From a checkpoint of a small mixture-of-experts model trained on Wikipedia: width 256, a variant of SOAP for the experts.
Below are experts of layer 9 (counted from 0) of a mixture-of-experts language model. Rows are named router (the router's row for the expert), gate (a neuron's input weights, with its number), up (a neuron's input weights, with its number), down (a neuron's output weights, with its number) and show model dimensions 0-127. Each number is 200 + 40 x the weight over its row's rms, rounded and kept within 0 to 999.
Before each expert's rows: "comes before" lists some tokens at least twice as common just after its tokens as in all text; "gets" lists some tokens that make up at least twice as much of what it gets as of all text. This comes from a sample of Wikipedia text that the model never trained on. Tokens count by the router's weight.

# expert 7
comes before: "ed", "ted", "te", "ts", "ated", "ter"
gets: "et", " there", "un", "re", "ic", "it"
router,196,231,203,267,250,182,231,247,227,278,179,117,128,196,112,157,226,222,165,231,187,206,158,169,186,187,176,244,238,191,189,242,219,220,139,283,202,247,220,249,237,189,200,191,295,219,114,208,227,204,219,166,177,150,224,227,194,170,173,171,132,134,181,165,178,158,145,164,295,124,188,150,257,148,247,176,185,141,172,166,172,181,192,150,189,212,212,189,178,210,233,204,233,189,165,171,278,203,186,217,186,208,166,152,246,146,200,243,233,189,220,151,191,194,195,262,215,136,174,195,213,183,234,216,200,175,211,305
gate0,200,212,193,230,150,151,188,207,158,242,170,198,163,196,216,203,158,193,213,228,197,191,223,303,170,242,164,158,155,175,227,198,233,213,240,225,164,199,216,190,238,210,204,255,174,230,167,331,257,169,247,237,239,193,171,181,221,199,168,123,137,253,174,186,158,198,213,250,264,185,194,255,240,161,217,217,199,246,261,198,245,201,224,253,290,161,193,133,162,207,190,288,224,206,209,237,174,190,209,196,251,197,218,172,124,165,147,254,231,236,188,173,260,274,221,153,211,266,249,202,156,190,201,303,263,151,218,281
up0,174,187,149,222,145,163,161,161,192,247,263,199,182,238,183,175,150,156,174,247,245,153,222,255,135,182,177,198,129,178,221,193,197,204,208,264,226,103,204,252,217,152,230,213,169,225,163,310,242,233,201,215,240,140,196,224,222,219,133,152,189,222,178,165,180,187,145,240,208,228,243,197,248,203,215,243,256,254,251,155,264,196,177,158,233,238,185,117,204,169,215,291,171,154,166,222,199,284,165,297,220,206,213,248,194,163,167,272,288,206,129,207,242,201,235,233,287,242,285,225,206,135,199,255,232,159,258,263
down0,228,215,238,189,205,211,155,194,220,130,107,210,198,216,226,214,211,204,197,250,170,142,199,209,169,203,249,168,156,176,200,285,151,201,141,205,160,159,139,218,263,244,191,170,232,179,191,258,192,176,197,164,214,155,210,207,202,137,263,172,243,268,230,121,177,231,191,204,196,244,149,163,170,187,195,217,167,251,224,230,165,213,217,150,224,173,223,191,210,230,134,210,216,165,141,303,206,232,213,255,200,219,243,192,167,194,230,195,186,221,106,181,272,138,213,208,224,266,237,204,168,201,214,200,174,162,180,133
gate1,257,99,161,248,273,170,211,212,167,222,174,188,256,214,174,176,257,196,232,247,200,223,213,200,320,170,242,190,239,164,214,179,174,189,173,115,165,173,222,199,125,236,164,183,173,214,167,206,259,219,185,205,237,172,236,107,193,200,293,193,196,236,205,190,170,132,132,216,199,207,242,222,224,206,234,273,212,179,201,219,200,197,164,160,280,210,165,159,177,201,210,214,113,180,294,216,155,193,271,185,213,221,235,239,235,206,245,245,213,217,225,151,205,264,174,154,244,181,124,218,235,226,177,242,204,180,186,208
up1,199,156,242,179,237,198,159,242,187,168,178,131,206,197,199,176,209,152,238,217,200,237,264,184,255,221,186,157,218,120,193,204,171,206,206,143,162,175,218,190,131,178,154,167,208,295,160,168,222,230,158,178,189,214,296,185,228,170,245,266,264,261,205,185,168,186,159,226,234,230,176,217,199,169,172,256,203,215,237,233,241,253,148,221,307,229,195,213,166,242,179,237,162,133,219,240,250,127,227,152,147,199,158,209,175,317,236,188,186,161,193,114,178,210,204,185,200,258,213,154,222,217,158,256,157,246,219,137
down1,200,203,229,276,218,246,118,259,206,142,192,110,237,207,272,177,203,238,281,255,160,235,185,154,201,164,126,149,203,109,190,210,158,204,190,164,164,221,216,155,214,170,142,195,230,243,280,161,299,236,215,224,270,184,220,182,189,201,286,254,229,222,228,146,222,199,234,189,240,282,158,191,133,173,159,256,207,187,225,207,207,207,195,217,176,220,193,169,236,201,183,161,218,187,230,267,211,171,284,134,194,130,189,191,162,245,150,226,177,214,228,186,219,213,189,166,189,184,208,187,111,244,212,292,184,177,194,183
gate2,165,207,196,159,162,190,195,143,227,218,199,178,193,177,217,230,202,176,215,273,190,210,226,147,185,224,131,233,231,225,174,207,177,148,170,166,221,218,225,200,207,194,232,180,150,178,221,275,202,159,203,167,184,200,243,189,239,190,206,216,155,202,200,151,280,234,126,283,237,179,167,155,196,248,151,202,165,175,222,199,195,271,247,118,129,192,230,223,145,188,178,145,249,198,227,188,196,196,207,150,224,137,183,194,184,357,230,215,239,216,274,198,137,193,171,260,211,148,192,192,257,138,195,198,245,172,204,146
up2,176,152,183,210,253,191,233,228,149,240,256,194,196,212,250,237,210,211,174,173,155,234,185,259,191,188,225,213,221,261,241,180,144,230,228,198,197,202,203,173,218,232,227,192,267,162,215,211,181,193,153,185,183,235,222,193,186,235,212,200,202,264,230,191,99,190,219,306,231,206,246,171,170,198,194,188,207,192,195,150,254,230,192,161,176,198,215,217,244,225,228,289,197,256,209,203,193,284,202,135,195,243,241,187,218,206,218,196,208,163,303,342,291,167,203,225,172,266,242,233,163,186,228,173,233,282,195,191
down2,179,217,204,280,262,140,284,236,139,293,206,244,181,172,205,189,159,232,170,190,149,241,251,215,220,165,223,206,257,208,199,143,203,174,230,190,241,227,209,195,224,193,157,166,225,193,195,182,257,202,248,196,225,160,179,229,245,224,233,223,125,229,107,198,202,234,230,185,233,186,143,201,163,191,205,191,172,114,179,159,148,177,200,201,227,220,153,204,226,313,195,280,212,252,220,220,166,207,166,229,215,126,203,158,245,161,215,236,116,197,207,304,198,218,189,198,199,240,177,142,104,217,216,215,166,259,255,185
gate3,203,215,162,140,163,169,213,199,171,198,223,229,147,240,217,217,266,198,190,132,214,245,163,155,274,239,210,198,241,255,166,201,151,172,170,185,217,197,158,158,222,240,134,180,219,183,181,194,200,251,280,133,193,240,132,167,246,176,173,187,226,234,225,258,205,216,178,214,132,224,206,157,209,173,226,148,174,213,240,209,223,199,163,163,185,222,228,264,204,198,127,126,211,197,275,178,226,226,205,175,223,179,243,249,187,219,151,286,188,172,228,183,150,225,200,224,196,250,223,212,182,232,253,178,144,204,115,202
up3,177,137,214,259,180,200,129,258,129,236,215,188,201,164,201,126,116,202,188,235,231,203,263,139,190,231,189,199,230,141,263,148,209,190,247,219,159,143,189,125,159,188,251,195,150,292,199,197,216,256,165,259,182,188,254,222,204,186,199,177,176,182,195,253,165,199,155,185,170,178,267,132,108,240,147,255,168,147,185,240,242,213,242,214,220,206,128,102,257,202,234,164,217,140,163,158,219,229,225,190,222,201,151,237,243,177,163,145,202,225,155,166,154,227,236,157,227,271,260,250,191,147,181,201,213,222,174,140
down3,247,179,154,239,196,261,158,196,198,141,198,131,175,146,167,101,132,212,214,212,148,171,128,175,169,146,201,204,204,206,211,201,220,209,223,223,208,162,194,261,168,218,270,161,236,233,257,156,173,251,156,242,162,236,269,221,195,220,122,98,197,196,178,219,152,200,143,130,245,247,223,221,143,212,214,214,241,199,203,243,192,159,184,225,195,145,130,195,183,255,219,192,158,217,163,222,181,165,170,260,204,226,180,227,171,180,198,159,210,274,94,208,158,153,233,237,235,195,197,120,218,178,117,174,247,205,195,173
gate4,146,161,175,190,131,209,202,190,212,238,193,263,150,164,146,214,261,139,260,147,219,146,297,202,181,217,229,163,253,168,200,187,179,127,127,264,208,265,273,217,227,228,191,193,252,247,165,173,216,203,169,130,142,179,168,193,264,162,182,173,199,283,218,247,225,218,176,229,147,189,272,210,201,191,194,164,186,153,272,212,223,166,215,163,206,310,155,175,216,208,193,257,280,241,196,196,181,185,186,260,254,224,202,162,186,189,157,239,263,233,202,169,218,211,325,192,177,179,162,198,187,236,121,175,163,182,198,228
up4,120,142,172,185,145,166,171,193,190,283,202,258,177,224,163,301,256,170,271,110,266,218,205,237,242,251,221,152,247,122,158,166,249,151,192,196,232,222,207,218,268,234,150,239,298,192,184,166,207,302,166,152,125,150,192,163,226,212,229,249,191,208,222,209,176,200,362,224,180,190,263,234,210,164,210,218,310,207,230,200,144,199,186,125,183,228,146,215,160,134,194,198,232,225,209,203,176,141,224,247,155,171,185,105,187,203,181,187,216,203,173,205,237,221,194,203,228,187,188,129,207,258,211,202,227,179,122,204
down4,131,176,245,152,204,231,163,252,274,300,163,109,232,180,172,208,226,239,239,195,151,245,269,263,146,255,214,122,185,132,234,162,243,169,89,230,163,226,215,188,181,182,200,176,191,187,241,227,253,194,217,159,126,202,159,239,195,208,179,220,195,205,234,187,188,246,239,130,199,182,185,200,201,149,207,209,222,211,165,159,186,207,236,182,218,174,205,160,130,277,167,179,221,224,253,191,249,243,206,164,159,216,254,210,265,222,158,239,291,207,159,183,255,187,227,218,242,185,300,186,219,267,195,180,225,124,152,199
gate5,280,201,218,94,153,244,212,188,137,240,198,142,264,212,243,207,144,195,166,267,168,275,225,222,222,229,196,173,262,213,219,270,169,210,189,186,198,244,270,167,181,147,281,187,164,177,239,220,175,255,240,205,255,162,93,279,178,234,179,205,216,170,182,214,228,197,182,144,235,175,242,188,92,194,269,203,270,176,183,181,172,154,187,127,210,147,169,171,160,208,217,169,210,260,183,202,166,172,147,222,189,213,179,223,231,228,191,204,201,219,271,216,187,197,183,190,225,238,222,191,230,287,188,185,187,264,209,227
up5,183,182,152,232,229,254,202,235,207,158,233,262,141,120,133,237,226,238,228,172,220,190,145,146,207,231,205,203,162,169,134,161,247,203,214,222,180,169,159,203,209,245,120,185,268,167,188,169,209,87,201,183,150,235,282,132,222,168,209,206,154,226,139,237,225,236,193,144,230,171,167,242,253,195,159,209,206,260,238,287,134,209,275,275,198,180,221,200,271,171,185,153,185,194,228,181,246,233,185,178,244,165,248,219,172,177,232,234,171,171,133,115,160,142,233,220,178,154,171,214,208,180,167,225,171,140,176,134
down5,145,172,251,167,221,178,181,161,78,244,210,197,216,213,216,140,207,176,160,199,196,241,238,199,187,174,213,197,132,205,213,198,261,165,229,212,215,210,154,143,223,110,202,237,226,201,180,243,215,259,213,166,198,288,249,216,221,138,202,198,139,259,143,238,183,288,217,204,214,225,234,218,205,192,161,171,170,241,291,306,242,206,233,271,197,278,172,286,288,218,171,216,257,238,235,200,124,174,230,223,153,235,209,220,147,166,222,159,150,168,219,229,145,126,202,187,182,180,179,182,204,170,227,196,189,204,237,129
gate6,162,202,177,234,161,213,165,220,215,146,175,235,200,241,250,157,182,246,239,212,154,210,146,168,212,195,251,200,272,224,202,218,178,132,143,258,212,227,153,225,241,164,151,150,200,277,211,166,66,226,180,180,169,175,247,170,227,176,159,208,163,223,219,221,216,251,194,233,265,230,192,234,316,176,93,179,236,221,155,126,203,185,193,184,215,206,199,243,223,234,224,213,242,196,205,198,251,242,260,226,172,184,143,196,165,134,256,201,198,226,177,210,243,192,225,196,266,218,240,223,237,183,209,259,241,224,163,171
up6,207,155,142,246,212,176,175,263,171,195,212,171,173,132,152,199,186,241,204,210,120,131,201,268,163,212,186,230,189,190,262,183,214,241,215,234,207,219,208,178,188,216,217,194,142,183,236,214,227,208,205,200,159,179,146,195,197,198,235,157,191,189,212,191,176,220,207,184,213,163,268,213,235,205,272,230,210,239,223,204,144,198,220,222,104,223,191,251,157,224,209,190,198,306,175,235,207,251,226,228,234,162,185,179,306,181,245,196,189,128,114,176,176,221,242,164,100,117,235,197,216,173,197,217,159,258,136,269
down6,219,224,228,187,212,149,204,248,143,222,162,179,159,131,244,190,201,178,158,249,157,156,222,241,233,232,148,209,175,128,202,225,212,134,136,183,148,182,165,160,186,119,221,296,205,184,155,261,210,160,234,236,182,219,166,171,220,200,100,162,183,262,176,186,235,185,182,235,218,204,235,195,164,183,208,149,226,213,216,311,224,134,153,226,158,276,167,305,183,203,164,192,290,219,260,212,202,173,154,249,223,233,238,161,201,262,202,174,153,162,174,260,169,176,214,188,191,184,184,234,187,202,223,222,176,194,211,252
gate7,193,245,193,193,312,201,136,208,273,204,183,221,155,146,167,192,208,199,120,153,193,189,220,149,245,216,206,230,215,241,184,202,251,158,226,209,249,250,214,257,222,183,214,226,202,252,284,267,174,185,163,236,266,159,187,261,184,210,209,279,202,167,200,121,211,278,238,210,251,230,211,213,226,207,216,197,235,168,208,264,178,172,188,165,198,239,198,188,180,152,164,215,179,190,259,246,256,172,147,204,137,244,258,190,213,233,257,144,179,160,163,166,255,200,220,156,189,235,130,163,234,137,224,208,162,100,191,171
up7,203,220,194,198,254,236,195,216,277,261,265,228,150,167,185,198,203,203,184,215,168,110,165,193,223,216,160,151,244,189,239,243,228,206,198,193,116,127,195,169,176,174,195,238,250,150,166,198,206,280,126,223,159,259,253,188,186,166,113,322,177,200,197,164,206,213,183,169,143,224,159,246,167,225,213,198,113,132,226,207,234,259,209,218,185,103,211,293,182,238,204,216,220,215,162,218,278,185,161,247,240,208,192,246,97,264,176,143,136,184,150,197,213,210,204,161,170,224,204,275,177,201,177,207,219,211,250,148
down7,264,224,304,248,219,234,140,172,202,230,229,217,236,196,139,233,255,228,178,149,112,166,200,274,191,230,220,162,264,226,225,140,156,223,177,219,178,189,158,161,216,146,227,210,243,174,190,192,136,218,102,170,176,232,221,229,98,190,206,236,199,166,216,108,161,180,235,195,284,148,167,126,215,122,254,274,179,157,210,248,242,185,186,222,235,134,202,180,145,195,171,155,196,211,129,161,179,172,193,254,251,230,240,233,185,141,150,250,161,164,200,146,196,201,243,177,169,244,169,205,219,170,146,221,177,199,203,227